Weights of a small mixture-of-experts language model, trained from scratch on English Wikipedia.
Size: 9 layers, width 128, 15.3M parameters.
Experts: 32 experts in each of 8 layers, 128 GeGLU neurons an expert, 2 picks a token, a softmax router.
Training: 559M tokens, 4360 steps.
Below are experts of layer 6 (counted from 0) of a mixture-of-experts language model. Rows are named router (the router's row for the expert), gate (a neuron's input weights, with its number), up (a neuron's input weights, with its number) and show model dimensions 0-127. Each number is 500 + 25 x the weight over its row's rms, rounded and kept within 0 to 999. Numbers have three digits each.
Before each expert's rows: "gets" lists some tokens that make up at least twice as much of what it gets as of all text; "mostly gets" lists some tokens that are sent to it at least half of the time. This comes from a sample of Wikipedia text that the model never trained on. Tokens count by the router's weight.

# expert 21
gets: ". ", "of ", "\n\n", "at ", "Mar", "by "
mostly gets: "Mar", "St ", "incid", "San ", "Mc", "Following "
router:487495484514500537543450474493443483535490485474519513490533466492478466490494508477447510506507504514494494529539523467524521510474526464481494469480519461492513474535508514538538510513493528518519506471481493513492518548483517489500471489496454484491516486469460486521488507530526526479522500461509485475500546518532525488549514472488553497512495503450504506499490476442487447526461
gate0:521499482547475562499527545499511496484489518556495519503506472526478541507518462469492518523470493500497491542492490495457497451472510496508510498506456474508454508528478441496481486491510508481470488474484494506453495485550474454491505476518517487493524488521474517516475467468477488537454521491489480523488474497477509535513534503554486508474487468484476513502463470460460521503471
up0:535500535478490483496485477525468487532533487506496457544520466498458484505565500501493490453507494511540506496529478519525529526480506517467485474496521467440469508505502526526503514540497544493516500471528477492482485462489507507502522508519443475492539527527449481485479510514491513522519522519535502512493458507529474492473521531479496471525464565502532487498524525456519515502487
gate1:444519505498513488498496489489476495514488470498481506460469512510491511526425513494503469509486500506527499551520527527490468497483513518485528521498536440497487503520530512515517442502455488488472519522483493480510493511455522470517503511499500522520505504482478515520469435490535468505506498490454485466461563562498506475485477444488518504533513474494502447540500499499499492518515
up1:452472489512497511504476476536443465500531465488482499479485503468444536480538508469487475503504504470520511526535507495515453537461511482512458560515490443488503499481512519500511484508501494476522478531474511466479499521485482532495463530480504488536536509516467524509485498542527519502542492524473505554496535526507513523492486505501545476489511520546498444487526471498485492510509
gate2:535473486535512512506492501523528489510516541525494492473531492474485470489483489528504480517470467517522497488509478471542516503499513526477502462481485503491500497517535505530517467502461450507508506518519505507451496551495498478495491507485464474452518485487506470476499502509516520499535492522460523475518489446487491492527488521432512479452496524527440561483426472496537513518473
up2:493473479520501508471475465524538500544478561521504487466508507468490503532463446537481458541523476504516541467497512490523509470496505538479471504499450498462502516489539501522465497499500502502512498534512514529464458538463491478493488548542491501468504471475486481529535509490529533486487493478529526496467501496493494517525540501466494476480491506525476501517478481488570484496461
gate3:495512507527514494503496519506492497551474488483519499487568551474459476481471471483485490473482519469476506506512506477499476529532470489493526521504502511446506491523542482540473474517514513507521516462530493496520512485473502466539462500417467513479521500523572496500494491514545480534485481467518519471509530482540527492533507520464513465496497513536495529517481520471504518484494
up3:509505484491520482500508474436490505497520520545514548526454494561530493514522529540491516508518503564464494490516482525522503499488505539495493481508488475505523531485495511506552515512504548487546478516507525517486496492495519481533539484520508477492518474531442465509471495495488545475473506547521479475515453513472509454493486513536491523500526448499481493526500499499549487478478
gate4:491488522479491500511478495563457504479490507506472517533485490513538562565472520530452472507526466481494452477493533524493496498467520515466494538508489479490512512519482485447501564490484533539483518498472470483489451508459502536524452504477498472495513526475503511504499516482503518511483499515511517478516525525514514473520513465539504511530473477494476506530502524478462466465504
up4:529464493515493486475494487463492485513510500547516543480519501534444514508540532502518499498481516530509482469539447516480544470507452520513518502451473519540533511499458488509519514527494499510465496509489503497472475516517488492503538502518488496552510488497490508537507484479476528479519507458492458545461519500507498510515534539466466468480495496492518548477496511472534531450545
gate5:519519480529486482452508509480533512482486474495559519521455510491515502506532509462527534466491519563489469460473504534509521496519489481511465475489447521472522547521495507478511501480481513504523515494502499519501489525518516481459490466498500537503547483464425514513471533484518455465516498545538485483497489524489518463509501501502487478481468475448504527498455515506518505490515
up5:502536506524517513472521500526540484548489528516517466525505546509543472487485507544498441488518514433533511526484474495527496460519492458474494521522502491546478509502492519514488461486485528504549520475492493513507518472487470503527519537510552529484501484483510506486499518508490536499473484559539549487472511479459469509514505504497507507503505481467523507511536537547530495499534
gate6:533545494515506498486552491564502476506486528464550530518525510478505484465525505468495481539527524497529547524541500526489522472530480545502481480504493490475487469523486535509517484499518476501533500496492499533516529481505487470458509482518516494481514505458500465455533549506450504500522513542522481445498512460481525531528457524498502502499519498543499493487483535518479484514474
up6:459515473539480507496513517543495481489555478507498505503562527471473467475513453528463509515484464537464487506478503483503502518495501514503539495554503524495492515547493522522497503487503510541529489549498506504487494505477504488473540486520525541522512482493494461484498563527475524458528483509490488486476488493496498528449490502479500497478504438531501540490451527460489481529477
gate7:512525503434485467486514459523478459494509479498498525460474461504534513511528515475507463546507495484473464533505499514492476527507512478512503467488449507499510488508500484503470458498504508513510436497480555511483473494478500494549442521529483501517492483485542476505494457551444479514534476484498483535510497484503528533522551524500500529480543491468481506465498491505500509512511
up7:482512491528517484511463458508499481480535516506527501520513530499531503497457483511502533470506506532501471506540467493455485466517496518496502495486476453538477467533471528505514472494506502451493498500494552475517511520486522549548531510536495493468501510474522512528505527487518537485517463463531476509459497541497530456499443485541468502529518495508450505524526489473503506545528
gate8:515476460486453514497493479507450488506481494495543507540507521510514502506489510523460552465462476500478496497503422452491509490465521483483454488500518498505508487514481508490521492487503483509524469476512517479483452529541529491498474469483481523499507538522451528524497502550526470466507478486488512489507504496484481490463433512535506503486519545458486459490523494482526460484528
up8:493486568475472516496486497516471505464500533462514515521478453477523498513481483471590480520485510495536543478503545480483475482543516536545538503522524482493529497463498520504444485522529499486532541476504490507506550475494482512484506521484521528490499494526552486505491506466510479480500504451495469518543511490506522508534499457456502492520485513500501485495509465490517516506508
gate9:517479531508496521472519488521424528466499487451480524515506459514499491495493508507449498521470553494526556473477485505474491511489446508514490497509511490456514511521493508515502551509522498452470513517505474549503484496476508523471511525497480446513524457494491484487503494535509500488501513490531487495493500466482485471459503492515529459435503532483539515469511495459526525533473
up9:519461524474484456482478493508484511469551494498498495486529476502540518511538495493461486482572510456507496441496500503552499471499516498503488510487511507515479468501543534476463519503462510515497507546526498485513500503504533475540501502482466504516491478474474516478558475485512498527531558493513550498517532498466516527490508521540513519466496525546510491538531493459495494496469
gate10:519488477484474493523523499508555468509518500478498477470497475521461499478512484491522497490493495491477485517522484484500575466480535453477531460502490522507520477482500512496558489510492506485499503527481496529464527538532501479537488507512471505510497505480485509470525535522500471548507504522412521475472486481529490519490475523490513475431515505504539518439448493489490490502491
up10:461517513497483474508479500517457461536505436506473474527469508454480498511483510506504488474499492470478546480463513518486515472473501506555489528492457522473544546501471480472495533528510486512542462495447461494466513507482509515512463508555474492514516504512476472498474496481490507461509503459541473511513452524523526504511516492486502472520517466497555493498508487508486539481489
gate11:520478473539524503508526488506508470490529498498515474468484494519505528499529486462535543482499524506520526512511523509539497512539495493550466466476508534487493500485531503531515501476461492503467528510500559505529482494470496488478477470538483458523469489519509495527470487533492474532477506451511507528502519482478502531552527459500525466501505553529511486475527589514488486485518
up11:495511532501465487480520484518501499503523494532494517504508490463476552481488506472491535516485446524483508499535492523528492571485479455528479515480471520507493543491448506459513476532472468489480486536498498504554485533517536513480518481476480464489489534481483511503501413508475456516513479535505504480517477469539515505517490488467490527482528458507477502506489479504516548513493
gate12:506448502477506510510501529503441503482535453510521485520501483489500493518474515497539504523493538524530528525495496539511523498501512452513497474470504484477513491527523518476515489468424511478473524418522517546479542495452510476513497475472513540476477509504503505493460544452498499474494540492500501528478473501477481485514498477511505538447482513477480508490482480504498474466502
up12:510521537499505520479442438464493462507487497464506496504486504473465502543554489557505490485518516486469495461533510453555498495489531536507511503527498497487524512482472494535511517530497533493548549515458489497516471504505530495523513489452516470513546490501491499502479532496459523501515485542499498512545489497564484546510491488497508498478506482537502487532474471503488482514507
gate13:526481485502465507510433457517485490481492501546509500485492529461516485551553485526487489511543499504511486447524495440547492515514490499482473526475493508468487518490454500510492462470460518534479486477495525500533489528502506483518489514498535513498499539495505526462479485466508473497522551518484483539512490557500460477493481464538513488547517486529489505489486510476462480495526
up13:516519498507456480492505487518494493486522515530467487494493508528504503473529565507497492510437491487494518489488487523481525478499499437460533489466476473458492489509476455515505496507532488506506513505511490487505476483520468545457512539523492500483507466472525500503485478469518552510467472513497510479496466476464520465477507489492470517455474493501473560527474445507561517547510
gate14:506486492474488525515479496513499464462491511530512471507517463498529547519492481476455512499508469504481431534508487498510457550519498469468515495530499487538484509471529477552542460502479489498474525455474511471554488481508483483488515531495557498499539480514501522488501515519507562481498540480507484515489535481517555512479489469520511453514493516491506464523513462518504496500521
up14:510449517518482457513521453495526458497499505478460501484537524493501502498481521449477511468473470464494493514509509493519502496571509539514508467520509496527521513501499516507514478490491490456485479479495476510515528523481477516559446497471513499488476473489490511545474524494516521531542462507538501512491522443510513555518534487455478471517508497475509518485456511476471525476466
gate15:534560451521481487497574513462520530497482503495516496492487569504539458516486516486495464510491472514516493537530494504465490511486509491502508496465505444505515479523514498457527515441486534511527509476524482480471478512511505504478451527517530509474466492487526490511515492502490493480468504495497491440459523482525499472456495485509509512484498480455502449526522511529512515488529
up15:551527541548532475499471500493510499441517512510475487488499556513460486534458475514491504460485515525504506506499498512481500504488499486490474521463465493523468553503531521461484505533512523538456499516517473485555489471474505532536506552480514512476514485506516515539521513507467484476492498464501508495486497464510492516500479476454510529524469530461494489492471525472475448470511
gate16:520491525474534493496519493549468494480511533510450494516551512519492519502511508479470457577528494473517463491502447537502546552505471515481468478469531503496469522479466521523466473496507468485473470528480539503456494489502535471511525516504491505485474487507507480467475503507505491511529485522522490538525493471490511539560515489505502529496536479465478515478473499465491501507505
up16:535489469487469482475529492472494462503443519498488514546501533514480533494494520477506475495508501483507502471496509487558490486601526575505465499485526465500535515499492486516500506493485516528556494514493509481528526532539495528457471500514518500558495473539538470471519505482484525491518495485506530493547509490493516515525509469496496496500500504485512509487531499479499484451497

# expert 4
gets: "the ", "| ", ": ", "The ", "as ", "\""
mostly gets: "978", "ISBN ", "Type", "Los ", "', ", "appointed "
router:457458512505472545493483518521481469525492510490478530513473493469499500509427557489478514468493492539450444517524513470520511510483550481455492474494526475494529503524511534516550513517493529522538517503463507512471520531490479469512497478470485498480508504479489482536542494517512513505522503446467492521468528521502527497528519461490542520514535507479489504524515510475474493496468
gate0:525465513487443511490515528507530468491507473533523496442457474523500536511506484488478488519510456473516476543545515553514489475483505518450473515469473492490504498516515464493454498525507518511505493469466476471483537475493466472496526451480462502459514470466493489502503507515522496540536510474484482498462468509521478519511435497511495498491505500462480515470538482503477489499462
up0:501506488495506488492526498487498480512524475518492477544504476476457521457527499464495463472492479556492495482552493467494530501519537515441515469513485491474507470483510534482555484524534500488511519465472491507464491494485490513503531474486508446493504504488517490517507503491506487537473512487527528486520443513535496481484516500508496503518460542515473496504493526401536450489498
gate1:482522501492503490479478501506481494516477481503502515499477516493512515538464511462515503465481483493496488523521509544486462480462496530475492536526545436470498538501511491506565480485422492476504495521485530511505501529497497488473473514506485526500511475516485506514445493503513492505491493506442462447486553546497523491497465447518509511526506487496491423532520487516499501535498
up1:476490531494518511505477497529474500500512494464516517524501515491477546483489531488520476479495514466495507489495526532509459514480500513531448560512493442493496500485502507526489493532483501458507525513491517465511518505479481567517460554465463509551507507491487516495472486525458511492543515491462507531483530526500554533499495505510537491484531524528490433500486480469508455492471
gate2:503500499517525518494508480453507492502507547523495504521525497471494496513495486523526479492495483500516514516538487464529474502470498496509550493522494506503550475511486514491519529497498467528487500508540494481510566522512476532544562482464504519469489500483465526499542464497477501549528514521501504507502433439517509484525507505482496490511532494457479534535412493516520531502486
up2:473494451502465517517487504499506539502438520441481487474497506503512524493505441537485500507539519514483530469517500521503520485487503507528472526477453472507526504460496515514459505490491506498504516500472499522453429547470475499506504503494456515514535496527537519508500526523487541459485501469525497510530519513465478506511522484491490460525508512495532467492426482502529496507464
gate3:503511491504474469461509525494480466540479494435519514504537517474432494518505517508483483442478536508465514504501514481501517542543522561522486519530491509506557473483502497512529483527487497491538554464520527513471504504470510483512492473434478518463535499525528534492496505500514484495517503488482502520512510468509548532529523499452499498474522507519521504518459516507490505495493
up3:504519450501529516516466512471491531460482493547509535471494494595503487499500509473496544512540529545518494496507517504521524499491472520523515529494496461506509509502522510542491526493451537540521496497521518519521495502500500500493480508547487494533510511534532438522488456526517521481490494497510485490508480526492461469491497478534484492519508491518518537506548506479575479514500
gate4:517442456494471473512526490500518485456489511472517506494506504509492512511473521492484470491480508506473512487522513521536531496457545488406460490492488519514532491499452510473466480533513541576499460476461477499477479503452477505487484499465506504467513513502542509557490501495507484508480523491475498491483507484503483513507502483484528516513535473524479512538487487479439500497501
up4:515500524499484477492507502468492509463476469491468557504482483527455489509477508477550455478474509479466494494515456499462530493502475504488538465460480534477515517504465465485495541525515468505522469527530470490487488531474490465510515490472468466534505518481507510533517549496507483524489486434482456497510509462490463516517486536492497450459516514498483517469466492474508533513493
gate5:529518504533506483467529476498484490502472497513541503545487508496474461502469541466526540488480512553466491470475491512533503499455505484505512476502530470451528495526503514464480500475479543505533500495465429478491492524455514446504477495507502504497561470490457495506497522520504493470500509515493523527466452511481489476526535548499478478473475456481498495500464500504493523504523
up5:524507553510517490475518514494477518484489557523496497523507536522478482479539506491494507491504509534491456506490525483516507530550516469505500513495543539531480532504566514526502495504484538456518524523517483481460509432488479511500520539535540500486527521479530508517504531515537517493481465522528524501526531473464518492547525515504510511533525470486522480526532511525498454522522
gate6:521528512503500466493540494506478541515470479503513496509521487489451506493399531486496493509500499456477534500533490517526497482562501504518477494512476459520471454505480512490473462509528517451517509518491494526490491512453457460458493470485531495469539509481531484500543480529511502528472495510478522510484479494495525528469499488520530509486537483508518481480476548498488472527478
up6:476491474539514509478505513551474503486517458455534494520504480495542472457496496546484486503493451535474502489490510541489530499496473501484532500553521499462452497562526533508490514512492537474521430502472498527492499484485505515472497481525498492540503510507504492463486534512491500501511511469525490541512462493500547501494468531516489478494521488518484550508493540479533477451474
gate7:526500501454515536478534514528483501526503470476499563474492447510489556516499499507500477470463504539467484518532496479517505545524533512474508467536484514468520494492544500512502481521499513510461467509473546512516518472485480512519492487482551457503525498484490492467526518495487494466510465505523501567483491483498475541496525535505512553468540534483509518507467509505475484481529
up7:531530479519534520489472502477541459501524491513526486486512529497451532521521483501497518474514533554505513457502466466503492474543509504513488484508452449512504490480477504481515499491509540464500522516494540471486531494488530543501525489499501498472504515477565475479492496451483522526480492490502503476503494492515523546496472500501502468564498476524495470548488489457501558536524
gate8:505541480515493513495562527489475507467476446523508505557484522497539503499514515513457532435486498498489490501489494466493507508497519481458476498493511502480502495513490482475487515462488500487533488500490538506493465536535514499521481470501504522507479548535483505487510516519544466524508500495470528523523519515492451528491476518529523525508542539478477443523522493514514420462510
up8:512493551509477507472499497498489478516531526485518510508484456492477481474508470423555507517493512501526557469509514514451483535543514504531505504521529504484536502495483511511486464522532466477500580475554454511470513456468497500470516499483491530506481475528529476501535501485508470500469484493486508527517488501482493477483493473469495515492503527494540524509511462498518531538496
gate9:523457501499462533483510502527475539536541495458491529504515491490477505477484503500442502496487538480500541472480515492465467513470473491527513531532508500440543486502518505495499505486511512471511485501446514508493495505494526527459489505482512485545537519481487490513507550520528485478461513470524498495477490460494479527493535525501525450460535508454523490421505486506502522519491
up9:500464446484515439474468493473504512472529492514458463513520499494526488503528498439467493505552528461484538483506538526540531493518538512456485498482545526531504502495489523497512509488470492493483472504525479506508516504478497519529530516507533493515434491459480451495551525500532501517511533514504496509513501518504488524489457493546509478499484510543514484524508548497523524495481
gate10:491485457457500471470506484511524523494523516517533518482496476493519484496494478516485516473528523506501491478513469428543555474506530476509544451486491544494545470489487514518499468454512468502493524510515536506499501529520488461538529471500500499520511517463526504509543505522505458466510506481450519485479466496488475516478533513522515519451542528481549520468504499494497484531481
up10:498514499493532486510540505501501523497477476516517483563475493510513487473513470515541537478513476463516536517458519546517521515473494517505505533509477494474505519505478481521512536530503498494490469526474475498493514504489505498509499500543500489538504466522442489526494470440490522466520488493521483498463452480541516526491485517443494542538525478445558506539506551486516521493518
gate11:472505489501475528525499519477514489509489479469473461509494528487532484492473502473538498470497528536514516488520524495530536469490518509493495471482522471498518464486516535533508491490437509508491512527438542495547482476490469495494524512516496477503472509493513470541537497566495474489494480470491491512522524495494469524527542471481506485493454533544526456484520529535532452474545
up11:502505489483463535475499509514521503468514492545494476570492522484463491497512472545497543463490498511519493521559507506582506515495473512501530517506489539483517523487495487472483514509499501514453504514437500523500497512511517521482493481509485494519492521478514525511446460528489479522514488519533469434534524486504512483522522461477507446533545505483471495479496506499502537506476
gate12:499458541515496513493477536473480474467500490469478490511513490420498491466477517506508484519506533530475527529529465484478502516525529442505508514492508501474518523541532506477557515462416470516461528506507458513457543535475515477491491452464477503513497498524499493474499499471478492522511493526497467503488481521479491489530498492481507521475543487494495501525492514487470499512533
up12:472489485486496520515496464454519533488519520503529519512519490495492534531549472535528496500508479496491514507481509541501529495516508572520502481488532477524468457488525480519448524477520521496505555510487523499511476531493533507570523525499511469521480489496519462506480500474482550475480511542492509523494514498529478546486523486460490449488499497573488483476489486483484494470482
gate13:549484499467442498534501487532506512474473512529504515456495542495503498516486537532510511486515488466475447495525525473488497535540521513471512526448494532484515465483491514500510479491516517543470546473511474480505504531540489460478469531497528498475479510529522539476512457546516501548480529483464478515491429512477515532515491480502492511507491494529517515527515493480482480486481
up13:478526466479496477529536523456504504500501528509477518499515500504482541458529545479491511497448525509507520492502491528451502496489507449492519502517494483479481506523489489521495520538549525490514462503481483500521489503477507495459502531492497546516485450493552484485445512509461524459433496479488509457525461499483513486506501508526500458482473479475492509529473520521511490566539
gate14:570470467498487495517463490522498484522494515543513486511538468531521560537481469499452488480509465508493454513510499524477502521531493502496491490520459488525495530496497509533544513528503475484496539486521485480519513472495498487485491505494543487474560503511510499510552493533462579508511496510518462501451496480530547539494506522515503481520537471483495493513508485503531491510468
up14:500513536536516474491529515484557472494502475466478495502516505499497493464461518461491516478464515470519475527506497471499508502525506535491495468512500535525515517553490489484486506481477449483486515513507508487497510529465509523475468511460545502510538486481504502522490508490518493565528484526524572555447558455475509510500514478483483474488513506453498517508464516506473531493477
gate15:508551512495501526514504485469507497477497528520508533505496562568559497455463524464487469505511477484507466502514504519501506508461492486467510493484519465486483463509508513468506509468471545522491467467486499492483485477490490526484459498508567508467491520457551476530481520484492481483505513497496494463507493501539472501473457440479517481509469484478488477535543513532490517488498
up15:532498510538543469541485521476526515476570501536512490468493513538445530503477505474472486478479514529495526508506492529498454522501495490488509531520464497535470531458547495458476482509499477549510500516517471467530488497486515533517524537520488505504519479512560538537535488516509488477498495512479526536498469501513461486527514518476509517514469523475488471510504530460496472477518
gate16:513470522488501513502551523504541469544511487497464465527513483502511503473527487473508529525519522462510494499483494497525542557537461517494485482522484503477525464446476511532498458495514484481494485519487560499519517453493549487458519492491511515448494498492488509494506525455545494502497479510509507521530506459470522485556500490485507519519547515481531475508455523495483510478546
up16:530507491500487488527466507488497486487513513516509476502512523531515494481485519496510491567546522501526513514463510487522503505548507539504496466498534503502520488489463517520474507517452517547496495538513498492494467522526465502503450513469490499525494458516562446470490520506517521506514527506527482464479486521490518504512512437452503494507508507463514489504556457526511440454464

# expert 26
gets: ". ", "| ", "the ", "\n\n", "The ", "a "
mostly gets: "Ad", "Per", ".\" ", "\". ", "JPL ", "· "
router:493479481497493529529481506512492479516492506496491503514540475479509492508500526464474510456504494531489511554548542486487478512514516466438487483489564454454511499540513525550522472516468517505505507472508456518455550523452478476526467476489464478495513534501477461483523501506464513494502536469485474494526518503514516503499508508481533546466506533515513481463515479481497468495486
gate0:485521516511482488491535526480517484533528490524514502515557460532477489467515481459476513524523472518512487510521525528535518452490503483439492513499458510431470552523533486491502479530521528505488494491508488507473542505498468490511484457505499466500530519469494497489507466490493525472500543526494445483441466502490462554522493494495493500496474481516538520468510518516476481486492
up0:482504522468468488473493505501509512554518490524484489554580484484518498465548460492489496476525468534517494503547531494469547516471486486468479462482486490480457479492499522489481519511521525495503504467474484494489515514475494484457520448537471478483513519520523504469491499504522502493483535496509503484477482501514503483530566497519505496524506531494483501494528532436532447490476
gate1:497531534491486463478480522501487467522506468493522525510481487470502526517460553479481488465489482492503473494518536550499434495494514503470502497499527450508526533490513501489549469492430502501509500460504507529480506483483503495484483515483485495510493466499500494517440470519482515512482526506445479454478503558528537493488469467491509516523519539488477450541499474516484478507472
up1:456469484501522512489497467496469484523503472477497486527499509457467523546472504468496507497467525526462522458491501504456466491463496502499471538545492471506522494473514505536473474464485477462526521516450500466531516553487516534467476533448477521499510512510513526507493487520496534465502499513498501540524542518503530489472504504464528454465491534518479468472491514512512493535470
gate2:465514504508531508496488489505489528468520533509498498515551512524516492507523486551502481493488479465499498499509470469512500528485494511492501496494527503561533479527485506480492493489510489516504499513559470516530520483540497518514504493438521516490575485506495491446507524528471485551544509506478493456517495418502514496503525521475494492489517513524525540507419478494507498511539
up2:515489459520480511485468447505513558486490512457567467505497470480505543530508433522503495465546546519520524462464545514514480460510470527499456499474460481513494485508514542506498468484506522483508495522503519524501514476492486513519493534531511510521524510518511521506539499544465527484515472464547530472497539483485495525521516480487498494499516487508518478501480471473530495495496
gate3:515524531515493524493509476525494441526489491483540484475565526474514501491499530485469492492487500499489510517521519481514445499523519505481508495517521526440510496517527489503500496533479491532512525511492545478509570493498515476555481482417454541453529521499526500500496494497505521511517492494526474516533522465542506474520519498466514502478527494480495547504499518469517497456476
up3:465480474523515497505537502465506545507507514515486555549497484527479494484540514499491511459505522510493486474492480529511538560499515516536477529494521493525527533501504524547493512494525542490510487474528462525469471494493521465467510506565518490512530479522484473540491517492529488469452504492469481490476419531488513495482514515537485486525493480516543498487492495492521533518475
gate4:525499482458486521473534508556516529470524500500544521485551523502528536549542511489486514482502493502491489509539520522521470479467498495416494493517461534509451514521507492474518480503486493544493493484474520490481487505484534484510500497495491460474508492456543513506508469485545494523492545531474481466528486538528490551539499491489513489495522484522521529522479493472477463499501
up4:486469523476480501482477505519484516475482509532471515482529497513493491530489491470526492497478514470462489509512458497462512483518459501538563473478540520517539509491492496512465510524519457493517481526532480464464485480463549451505508485500487513517508488525510495548498506508587463474504460476513439527479494473486487477532526508504479487536538502447513515511493477487517498503506
gate5:525498495526495449474521529486508532522523475485527488502496495468460502562478492443492487500505499560499478481489518520543532518499530507482503462495467483469589523511477508507528501501487545503516501478463429520504449529467523486513515491550523494488564517505475498504499468515514504509499494491485501474513505501484491472492527514505491498502500472515493481466448487490487518499471
up5:488503531488557505478504512533546490519500515480533475551530518515538463465469492537517467482501512441531534504494499430486494496491491451469481504530502475581452475505519512510462514497513484498526489504531485481474501459478504525509507501522537499507502498485523541466483520502455488489461476487532514540534527485475485510491478511493508481485492493521521502503545507514511493508521
gate6:536507521506510498537493507499528499512502484529529496503509486467513515515512486459463488491532526503474524508538515497450533461500496531464480486511517466494494437529491522507508465507551496483486504535472527516500508493487450470458471489481522453516512529482510449479527511478500481453507569522482508487500469477492513515472495524510531491523553549515502501500475533542511456508523
up6:482544487515481504502471481496499479489484456496471508526542491484485502423485481493464501518502476501474522506504524501516505521496524486505528477532491520498493488522498510497509526523481514526492479506493471511448506474463508471491487469541515504534494489527518472491442531520483474445531481491538522492517529490501529492497501570461495470507582474528495539467443486482500520510528
gate7:530476523449538527508492493491461475480508495506500562482528499497512526482508484467487475503498515532467469531530501459493449513500490500485528494521507517487497507502524500485526459555497510524466519500525515501536509507523497515516511482543520475521539489437474494498490469500466519504532494512490451505467514434521454523508528529540519517490556523493515520485483486500527497449533
up7:489510474497476536511479500488514486520545488493530506497571516528504538488493469530497496456538492528524478484525475519482494528479525512483480498530475467508523471505477509518512466481551516494501498483476510476558496479492491498508536504538519508505559516460481510513492497505520530541494499459530491502503516491542500497502474533499509483550445464548518497546536498500527534448533
gate8:515529478466469505508547474475475512518480506484497498524480544527567505478529533479503542494504504498465501493505492519485482525481521473460482516472515506502511464549475508500481492526494524489509524482513531496476462503517513506502502499474497528506463515516516491501548528495504480524472534492472496465530492540486500519539466469495520532496560566501444436506507499521542464500524
up8:502462562533462488492488482499504507503491536486549531480455467477454462486508482500527505503486451506536518444481483486510476516518514515513479503571502516506510513481499525479475462503493501477501529514501470518471527463483510510453529513474526507480481494479548488457535491471535507480499491515474523530497538498483514506508471458509491500502518514494572466504515492500536542508489
gate9:534498484532510504494477491475460510456477505473480503494522481470500506490481479492467483525465555493521520491529520504509479479504445494486479456503505506441504525502529541515511482519487545445484503537524489524518494486462521494500500542515484457533540476466499455500526523533487469476497505513546491525508515451484504493463515533467537448494474531487462488465487488508510520518490
up9:535467480497542436460464495471525514460517522471499490496509464484499515509524516466495495484526504486502503506502528474566500464542515483493501503498484503504530510476521541481533520505485534523475480526541470528551565489468495488520540489485550493489453498471502504514531467470502505489527526532513521505523503509523479531467451492516515478508472512546488474507518496474490530482492
gate10:513477491460473521516503477514534518485482520505507523464526516499462509505508518512488528509510533491485543487524499489514568456491506475499575493491493471459526504498512527497543491488466492515466508527514530502510528481523529513526520460507510461493465496524528489467505506489501461531520509491462520493533490447529500523452498525493511492453552505487488554462472511467483462531506
up10:515522530548525486513509505523485492481486469500505531563521484484515526525482485524484494515480511524499451510471534503461485460470514505514481522499469505503479527519466494493528525509496493517499477552483459504513506475478509525505516512511512492521514520513467514507494453479489543443498537496514428480502484478504493516537506498459498524535521446506515482572525499482503556459504
gate11:507508456503487518504461494478480507527510525516506489534497501561498507458498512471512529502481506466507532508516495474520544488538547516491450520494550460491507459456528521535510465502480494486501522521475468481522507480468492481530540474503486504519480519512527462500490459494501468494464508491515516508529520463533480509503461496515535508487537592518510522519503509530455500496476
up11:488508513517469498510504441539533513502500520503482503509543473504448548513487515529476529485486461501491515531568486470516471532507485471532500520513490491490534545482457526453507512489531440493423457505469528524521506508488506486484531505494508501518508519455505480514474487492493457556519461502508501512523525457525514535483483503478518486489510494482488508490499488511498526530486
gate12:513499558476504491520479535489505494483462490492529440518513533446524476482463544470528537529517509519513549533513481477477519501502502485504492500524480515478527488538493499492531487504463466520505517476529500527482552527466504487532493482464483509499481493489498544481491506485512507505514568494472474515496540482484457481516479492481518535424535531502512516490511484508472542509485
up12:431539467490488514519458469508489542527515494552492504521459474527516486537532482528502491463559473510493520527504486484522498478492561521477502490516491466519478503484495484540483495500527516441539518487516504501497486483506544484521492505499470481496499511517486458526500538494433538464500513518533513523515474533529516496484510506471482502508461503496483485531487503464517471542479
gate13:570515493475456508475482478518508517472499509555488488476482528496504497513519557494470465461531498474508474505518512464505500533541492508509513512513490500494487474483517511503495491457458502526514480503509485492542509512537506471514498487533478491486495485492506514477474503500521532522498523464436499448491461522499527540470496424503494549531478494534511532500482481480481489443536
up13:512530496496482506519472516470488497474528510539474485505499484532480539462490523476519507450444503541476529502502513516473451505478472444467536477509514490437509491517483484539489481509484493458503494499528503486488480518518524539449499519488485509505493506487526500496480471488505548508449455505505505465514494499500519439462496537526495479484480479485505538478474474482535501561516
gate14:562516507484501516522466491542469483503512470548497482525481479481542547546485479464462506489510477484502495503494505538463496499497493492464479489528484502496494516500552520526482459532505477485475497502544458476514534501501519511530465537510551461475540503526477491498494491544491548505505518492535442522443466488512528514468505506501503483517532490520500498506519462505531514523483
up14:478501563550497512461555479468553427480527493502510494493493535491498520468495487478480523484482493500476490457499477479497457475505481481500508464516470539522522515494489495470538454536481494446468468472469469482491504510473494487502498506454512532498526497466520491504496481495520537561500548496489505497519529471500503513527496487473477479504480507470507493532469480506495485540488
gate15:529529482478528484513539480490505468513477527521505503505529551536560502450505499487453503517495510513497533511535552500478466543474529476459499516434531502487534474520499512471530476504488517502456479489508472499518544473459493482473493526523540458487491482468517499526500530538514493497482526509475472503497492490535531478486533495469533513488533474487489474516534495521504471476515
up15:500508502507537488511491502477493486494493482493463509535480471474459525532512490480520519532447442521489488485481523479490478505476470540493482527499480495473437538506495511478485485458508492514514474588492496493530498472462535522499511503517453513511526478520497484539521512521503463510498465467484484530482491510444505475495510541513527513509460531467467502453486515506463503520532
gate16:527489497497496518509541530518510460570503485474446487482539533524515516461500497446467493516526471489482515500494474543526485466559478499517533489503455491471495486496507477536454509489502458528501483491512501497466471479503492480490492472509473525483498528487524491490505536480472506503512515497505531467537492443475518509543503513455516485502521494492502514501533501466523482421498
up16:536520528450528522532570503494501515471516485502533481518476488541510502490495522483480478517529520484511482463502514489492503482534482542499495523501537467470493467499431527498486516523425486501499467516511459526543518477531494532500490514485510534505478528533484456511542484515501490514496521519496484478531519512495526499513490422476497486489501481478511498535495468505495490475448